Weights of a small mixture-of-experts language model, trained from scratch on English Wikipedia.
Experts: 96 experts in each of 8 layers, a shared expert of 128 neurons.
Training: a variant of Adam for the experts, 6610 steps.
Below are experts of layer 3 (counted from 0) of a mixture-of-experts language model. Rows are named router (the router's row for the expert), gate (a neuron's input weights, with its number), up (a neuron's input weights, with its number) and show model dimensions 160-319. Each number is 500 + 50 x the weight over its row's rms, rounded and kept within 0 to 999. Numbers have three digits each.
After each expert's rows: a language model's description of what the expert responds to. This comes from a sample of Wikipedia text that the model never trained on.

# expert 47
router:512509462518504580436407537520553487515505519456550527456540540483533496462535457471570574494522418562437616450530426575514598431436462589549515471494440448524475501391514552587497404428470425535483476531564471587480582550454570553444450446444440551587522501541542515509494495436517431481560469468484442485544434478489381516496489466499458470511501556498489512402521447517506499443545460598586608538510484496525485437545495455576404517494507420465561510478532521582502483397518538
gate0:447557558458504478471542497507409433569546536430566482488425497505574355518452525518478523394457482470500527485583471553466612569446547454560501414465525469467482492491526462603504441499438510479496488460428474541479485519506538588516540467494437597527511538527445463445533467496386502549453464462520446441567508534464456476508448466485527475459563503526477518475593517401484482498539470538582572658537485475528490484546447458517459497553555448476427466468466464519495467635472457
up0:493541554459500505416465404463390476522413485502427558466578453494505502450477485445513604521518603477465503570546570497488509514511414460505498503539538453437492445544494530527572488501551492399553559554457514460513486423475507481510412487547527508470537547520510512547483499515491454514562471466560513441560549546479438471601514475505513506454508482493508521481489484482577454438569422388597543407475550489524432492523556581546482528509495458464511532477612491443614465534450486
Description: Blank cells and digits in vote and roster tables, plus scattered nouns and verbs like command, engine, cell, allows, students.

# expert 33
router:489481613564545515443541472586465373531445563450598485479497476486492510398448458488554510430463477544504513356525491527521526406527408554456549590609495468459519467465497484570488539460566585466445511509568519558566481608477517509410505449499512622539509460486528626491441471466467481524536431488475431508506471528431426590552358493501480532456594519502488541535545400545491515471508439585530497560557503529553524445484492451454489588514603539554525513444517520541496483512568568
gate0:454527625581432497546432492538520560568572643516495461437469482443453504489430547486525491451603438475502520499471436579437484461523502612442485541475516527554428458495431483525555544479513493486492492595521485396524516486541369505467419525502469515530433496534469547541432501489420630518512507426503522499475448495566482571463556519542449458531482484521510416524508512518565484519503610543458519486518473592386507454523492505422436518496552488535566502443547534544534585480462505
up0:609557435546522542475483455551532575472564506483521530512465422409459447506547526460498507454445515482442400451597459544477468608502399452511422435555505464495473466518528516521510574426484492502531452414566527499515554513455468412548561485465509469598461570594460569435474558417519408412542501391463520462547484402399431511490490458550523509482465551537476521589478449567558538432492421522487577551496466490547517472472525527470460494472584453452495458466469518467500485493529514
Description: Nouns for creative works and topics after an article, such as film, album, song, book, plus which and that.

# expert 20
router:522548501519527533464525553532582472500435522487509481456480487540606427506548460438486497435483541519365537481507440501536498475491516462537578403540467468519448436431493534566496502544458484443440504521497427617546483475435527492495533441490486541516445602548541515512489543402501530518500317528580508475517441486445444522405447482521396557483467498467435490464489513473512626492549516498550525539513447579536491472472456503474334491525568485488595474421533526588430482452534467
gate0:474478543478473457550579476449452435485479338564515426460501483522511486487481420439522537493376546558400482409585516502500479417610534512484540497452465457535462470472553612489453414493477548490491411508464515435546522492494489514541533576541539539473455558500570476498518531438449507574454467527483540479475448418538506494434491454461444536566459442494513563425507518325561520461540514463475425427484499526473476456467443411568367469502537507459513534456478446512443505486483464
up0:510503489473476535498497468557535583495537586417533467583540493494510561563554418465549479606518502514488467558499526558436519445497515551587591461466512476492515507492452428462495540569583429504464571504568447505525573602485488547427461481475552471520459419541484517489522423488613448484453480454434487552526532561480473517449520494511518447528511468509424384539488449456503433581607462503584422640588508479451557508560549526491562572515497541459477432441500579458564445576559521
Description: Past-tense action verbs and they/their/them in narrative, such as took, moved, went, returned, plus en dashes in tennis score tables.

# expert 30
router:552549504445500545513415572459587500453562497453521555456538360585590475527460549430528552437500496513501606477577497586573469478554541539534530484496505494571512483425536553609556515465538527477425480493428385562470590521440541488413490444424447639570578546536544568490552481453457453547537417527511415512486512625421381467540477535529439459481514521517456492485513541510448591478539479521584538533488469562472482388521546495453486522511596535414534424450505550531532438510446550
gate0:482442464465547502410401512512432494447528469420541576487485500447516499471374550500541476521428535542501442458497542528551522426560469488500425546503454607556511609516460473496452506558478618485432426490568500487553565464469459498399453522479520546495539511496528505456503503485513555525469481484406485507395493489470503554520514508570473504434545474523438513469560495430500540451553333551500526467548467527489517529492547556504461474542533467418541499460550504515574456565549573
up0:475423496556509474496537546515591550419422482537506392522460572539412448580568362413397607479455528529531616446454527434529531577441533444461490495565531567496454475623483526488515475547483515494512568517442570485573507514591514457603543510532487462494491547502477525475440507525481581493481512465465527473581412500475490472522528513546489558499440617467529526472459592495608429477468539464586494516456505470523480525513449513514516560437450527455509529501492463469408497510489466
Description: Digits after the first in scores, year ranges, times and large figures, e.g. 1994-'9'5, 2022–'2'3, $180,'0'00, mostly in tables.

# expert 15
router:488486534560501501462535609510544418426504520406518497501482518454531491493574435552465522495483478580452549427570464498586527548466539552449480384407418435491538471496513519598547513373566504526437512523479509586524561456515540584480461513537501579533544535464427557475545495414547449493580468605450415503522469565379462452438410505540487422467470507438570516434473498541525522428586513536550488566568398487556508461476457505548429460542576493402564487520516571597444435540542450
gate0:449531540491522451468488452483544492489462447437596585482476522480500503527400512506480474492488496421489521449613450494517560525610558485508488495547464482441467481458457554456571543479499450541426530453584509446391510533514474528462486459543577485563472524493542527485491535415519492485485530594493444546456535421457470485441590563553520455547516440423545404527544508505463475431500480550430625531424501469481498487411388521542516399494549515516499505544509519452530488496605613
up0:493573474452531555512495578461468532506516489509443478599526449464543471376451463552452549423517486533626621594523476536461395525588551490527513484486592461544445481481438452483488593481486546546514556506413523572562432477478484452546439474508450532475544493468464490448492516436442463568458545563501502521514615514509569490475486553532557539487446486482529509532475453563519533545532453507483560432625511622541557563479589506489547563429543527447534409589515452481548459493400497
Description: Capitalized first pieces of proper names and titles, often split words, such as Bar in Barbat, Man, Hat, Wick.

# expert 22
router:499473442509481582531462513545470489488491452476520483437494460528477505524489443500479481449515391538434525426466396476463625553472565451471522484516455499410574456470530486580464519510584521505447471456501454522536554454437516484444547496389476525504581577488484389465457530459518426452581421447444362480450468495456413419501393529442414531444512447502516519477494577533591514367498434499525483547506558520506534501515430564580436535503645510422536495513445600521406455423464506
gate0:511506534556468518523553553530480549599471570566490519437518533448521467574508535491504522494471546511538513452481562549402473451549534571472535462499541531544591549506450383513604495532500466433389476524527452519490484549428488447468454507501545486453513429537522466480455522588518464437573410427498537503539472490498477438559540561436474579557537468550471402470492455528470459535533514396489537524506521519441563443547517509486482402452511515623543506424526494606529489572467513
up0:501576570434498495503518525454446445525555529486544499466528496496580439497456534402490421566404504464468545436497472531502451505546517511425541456534588517493588600464533485477489567424462512526523498543541439480462517554481483494485479427531487465493486506495515423421468489458460450512432498492550450480532437471502486500527485567520466428495634550507520582477403421449442439550517473619519528488557526495562511536608420418476470573631622463561467536444509473591536557502539454
Description: Single capital letters or opening pieces of names and titles, often initials, as in S. Shankar, James B., the Rings.

# expert 51
router:501429553593519595487466548483504424514475480438497527507491444443511528457512409458527591481465466511397537443548482502393582470539523457484490458496457505484489393473541549614549548457539479496373462521519501482551517510456583459464458531427474549510522563526491503456484478501484370456521379495442415497507522599457478478517448481529433502431450544454512525453496564498540529468478473531501451566488521463556549469497532451552382589532576491471464451501486566530434474440419520
gate0:451545541545469521516396517458426419481471545564557531442563515489454490625510539457496462472496481486511508434554453485461449472434541513415535451413382486469622537527508494519543466552485515582534582540454516527521510518550542450445443532467508513513468461403513455523521547522564496517388556439514529468517493486514522503433560515489447547401481481514478494466572527502597495516376592544570429581525527525568468578540526528478515590495593491496525521572584603555501565434524502
up0:479449610527457519623561582499569546507461444424496548561554522501477491471541508578518481483448432391458530498466531530537511539521514431484634477510465485428476409459466535500514455529483614346517559458520596570530424438500482520507524492480471466512456485543517505538465457523393544517460476506509539507446477534469531578446466486519462504499439508464403439426553457543547489427510409433524615438455498491506508516466476500486504492476537418511519556528517399493477493613472506
Description: Short first pieces of names and words, often first names in tables and credit lists, such as Sam, Phil, Dan, Al.

# expert 1
router:499517544496503545511456521596481486415541436494551434484463489514530473472487513480463562409494542540483542484518419552436545532568487467488518520479507479478512491427577538598491435502512513538452417506495457542558533570487520478425498537526430552442616524453419434459510615494494487514478430377508407498360477531485441561482436473544405448474508585439425475520517506504498449432573500523540522524461542484526484423494488361494515450513506501394469492509406577575400440493502565
gate0:414424499574527549499464521459385439456465476560446433547482480574472491511459500481516511529454525552502475507433595448378413427408440556555491542470538531549408577477580474507494475540479610491442523539498420396539510431507415514469519453380396535549531426601460462445500488471443454510440509457599478505463525488585493456572437465481489498440432598511416511601566523485517476490494499499428458566499500438482475421519513575489477474494535535531463513490480487437389485610465559
up0:469568505614487536498460487536480511466431463549470509451461499503509540527458529555503497549418481579500452481415497463504449487412515533462547484494524502530403488590476504525562469467603468447529508509428544577516402516590442451519547512413442477489546518443528522511417496556472528561498498529527538496575452472508423486470454487473432446540438462561521559476405556485509435491432528553579499530504581537515458606602506415518518533429520466489456578474493448440474498552529474
Description: First names and surnames of people in lists, cast credits, tables and plot text, such as John, Richard, Cassidy, Baldwin.

# expert 53
router:507519525558449512524531551539484438540462507502643588509509419492590483449463528455482498496512474495477558441522482520550528475457455486464490466523438449394434537434509576590486544530511500473469539504454392592507605523528478530489470496452401656572586479469477428465445538495523465504575435494533467401483536516404466542545424494506523416522543534517431492441564423510511444487545445521487535555478497561494539385429451607429456584523613458478488509501504535529489454437530510
gate0:532442465504455531494457560503484406502486558545438536472495553547525526437495520513452563504469442448489530522562427450532477491520460454491623553459505477539419431444481516539571562502586502563536490562423414508467490483493582478502607479630562524487450461580503437538483460501538484451520498468526440506500430508506446447510536450537470433491444549638507606578427572449532493525524546543506385418508503440510524552482399482456486531404538540515547501385515552539513426438494516
up0:504513523488519492451438563570479576499558618505554427483518454546451545489444536561414480473514450465467378474548484490571485459503477546565491505441576605517539456524413591466507535516590555593489480501494456436448456470498457573499480523542429484535576552473465476502544397428519549547522458497550510544491459494481534509518536433477502446507430450483558521457508571501450472543583437490496549400522571411459402422551490542451546425436500493502548489412612577553565508663408530
Description: Non-initial digits inside numbers such as coordinates, populations, tonnage, durations, catalogue numbers, plus million.

# expert 57
router:516437522554477543454484508521555489537465430493554496415483472550559523481524431493546528439490464584412577504517489484584573439467481524492629534459492430475491445423558574568551488431568505443436481499536488586499508588450529530508481492470433590520585503483483514488439451416542477466534415489513443489427504559438507519444420587502459474446488468568493605554518493597556507415491453554550537559554536558520467432493436450516367532501580518489485493528516522573488445503484576
gate0:520437481441519462419475558612419479554504390540463443458509468431478491523465424511534554481505542481539398497544415434503558519433661489467588467573447543533541419459531580486501460537517529585435558457479581520557544461552520504511555537512456523448500430469545466416547488559609554581535475419518437445455475518500392431489461554502534557480446439423569494539524496529515522472465502538523486580487576498437468498588595599499461486502560569486374507502487474570506475532457520
up0:496445482503507483459561569433469505586484429515521524373539483529499557552484560534477511540559407548485549471420512378511563494411471452435536464623556469557504473425481449473535516464510491563540487539518615525540455580551479595508451517549432565561538517463524581615470482525573569389478605577522544527539545538503569479562496501560466505429577466556552551492515574602607310470469470539507461469526485581431451524447536447455404462438490570539534437472503429432551528424463487
Description: Abstract nouns after the, a or possessives in prose, usually followed by of, such as use, control, policy, elements, history.

# expert 56
router:489486531497559500542442545521461469450499518408578527472508482545503483581505436502520525442480402559497583472510464421498483562479478413527513499513560457512516422480579499602508432422530505469469575464440514594530515579513529467438521373433463593499609443521482568463450515465598558526498395566588445483460433554464404430498529422451498416397461522463413536511539530469474523467510438540608560599540472578497531498513515515462426563590530454403549449485477551489390428481555445
gate0:561413505572516532529472596549542516471526504526512560447558467491400500540510435404540521527521346536424616446485474466498556542582412547490451473534513497507497486479434530517509540462521442452429526524470507515507565507497505618461444509515505515543406417506512452469538484426434444588431532531474518517498479428463486382477464524478447455458567598403556568491521502502500502507565456573439683546526516513446525521442506486532503500536547621461519631553368406483475529458528558
up0:572571520453501576465529542523436513469525585445589540482457566519570471533554474559524476498437555540479441472487486521490538434489506355618586401475489500468475544495532560531525464448519542499446470490535511516512412522502366522582567527486533475475529608524502514480497567450492513481560434464401523408483559565515488633425553530502563508449441440590456447433486533555549576455508578452527376533537583454533479482550436515517459489467490436430500464519504530457439509512462539
Description: Digits and decimal points inside numbers such as areas, densities, times and years, e.g. 2.3/sq mi, 19-9-7, plus "Time zone".

# expert 2
router:445512512525486485504475476468496483607505463426529591436515394541567474450467435528471414490462525495437503516541427493503493568485483492485509530401448467459460489480526603547505426486498497467378459535562453543547484499476513516456447505445586520561527526460483551396526520497558456477463456507536350455513532492446392476435422541552496416464469536460480449521460516411462552398517482485541556577538506474503524470473487535512424518502609490479521435501443536607502465456537504
gate0:531486605348495456569557423457438473580497451475434509487424507470485491460354447586497459484512517521546495477512517442556553506450544468482534567427454532413468587529442513489594507406529404560442464456473385553498510488535484549531515533485420463562535557531533586528475562577429520498533538519513474447514495465490497499523476534512538430534499512477554471501486527564569528488560489531451479519504616454489432518542533530511476427516551527526502481471484471480487490464416455
up0:501491523583522513472509493512499415417572415577527417510472486515532527584644557498574544534567465419506548441396528505549543505471510533425536480410551521573566485533539525553528443556424505480564456563642533538490522536420554560527453461493569465405508460497500442564470500442467498518540456479575581534411499541584556371453491420507512524529503501534492611471563562550535462470480617583519531497552444504465466519461601500491533487580540505517518557449497459499486469504526498
Description: Semicolons separating list items in credits, tables and coordinates (Entertainment; NA, Bradford Anderson; Blake), plus surname-initial pieces like Kar, Gar, Varg.

# expert 11
router:571518496533518521459424557453527417538537518477521503494419520539592546538481482436568514430453451518428505404569470525531522571509482430475461576449460464461467515422509541572576406412575480461461459507542493577516464559502562501446413527430441602585637475568536517489480523545490411504589359495503458459459489559429488499567424506474455555462554586500453476456485557514564550487560452511530529544526546545500464469488533559589394441543540469491421523543505544596430479504532505
gate6:498477467473479427493503520469520518567492533564503457488592465543585445571463429457563543483475458458574398535478581622500495558549531444480501541486440544425464490469572424503552498522552518552475486460407511502488507600440503475537424490532448543472573470511506501481564536452578418551459491483527470465533555605491416585461362469503437462481522496399483479496551525409527455451385501522537504448432477538486481472481513496522513467471540486525461527498543487604568423489573568
up6:488427425529427484460524506511448459471397407476461573478485470561447469470541484532500581478540477484455379474536509470466454351461435441566517455466450500541485495548482477536474478532486485464550462584594514488438434418529533537493479568515523520503545525499436475476407444596440490510557537569446519515453470483469471454441577440400473554469553581553484503461444500529572569535585469579483462552477569496526464564476515422601524543526442397516486448470524505508518520462516465
Description: Verb or verb-stem pieces after to or a noun, often economic or action words: cost, pay, provide, tax, import, invite.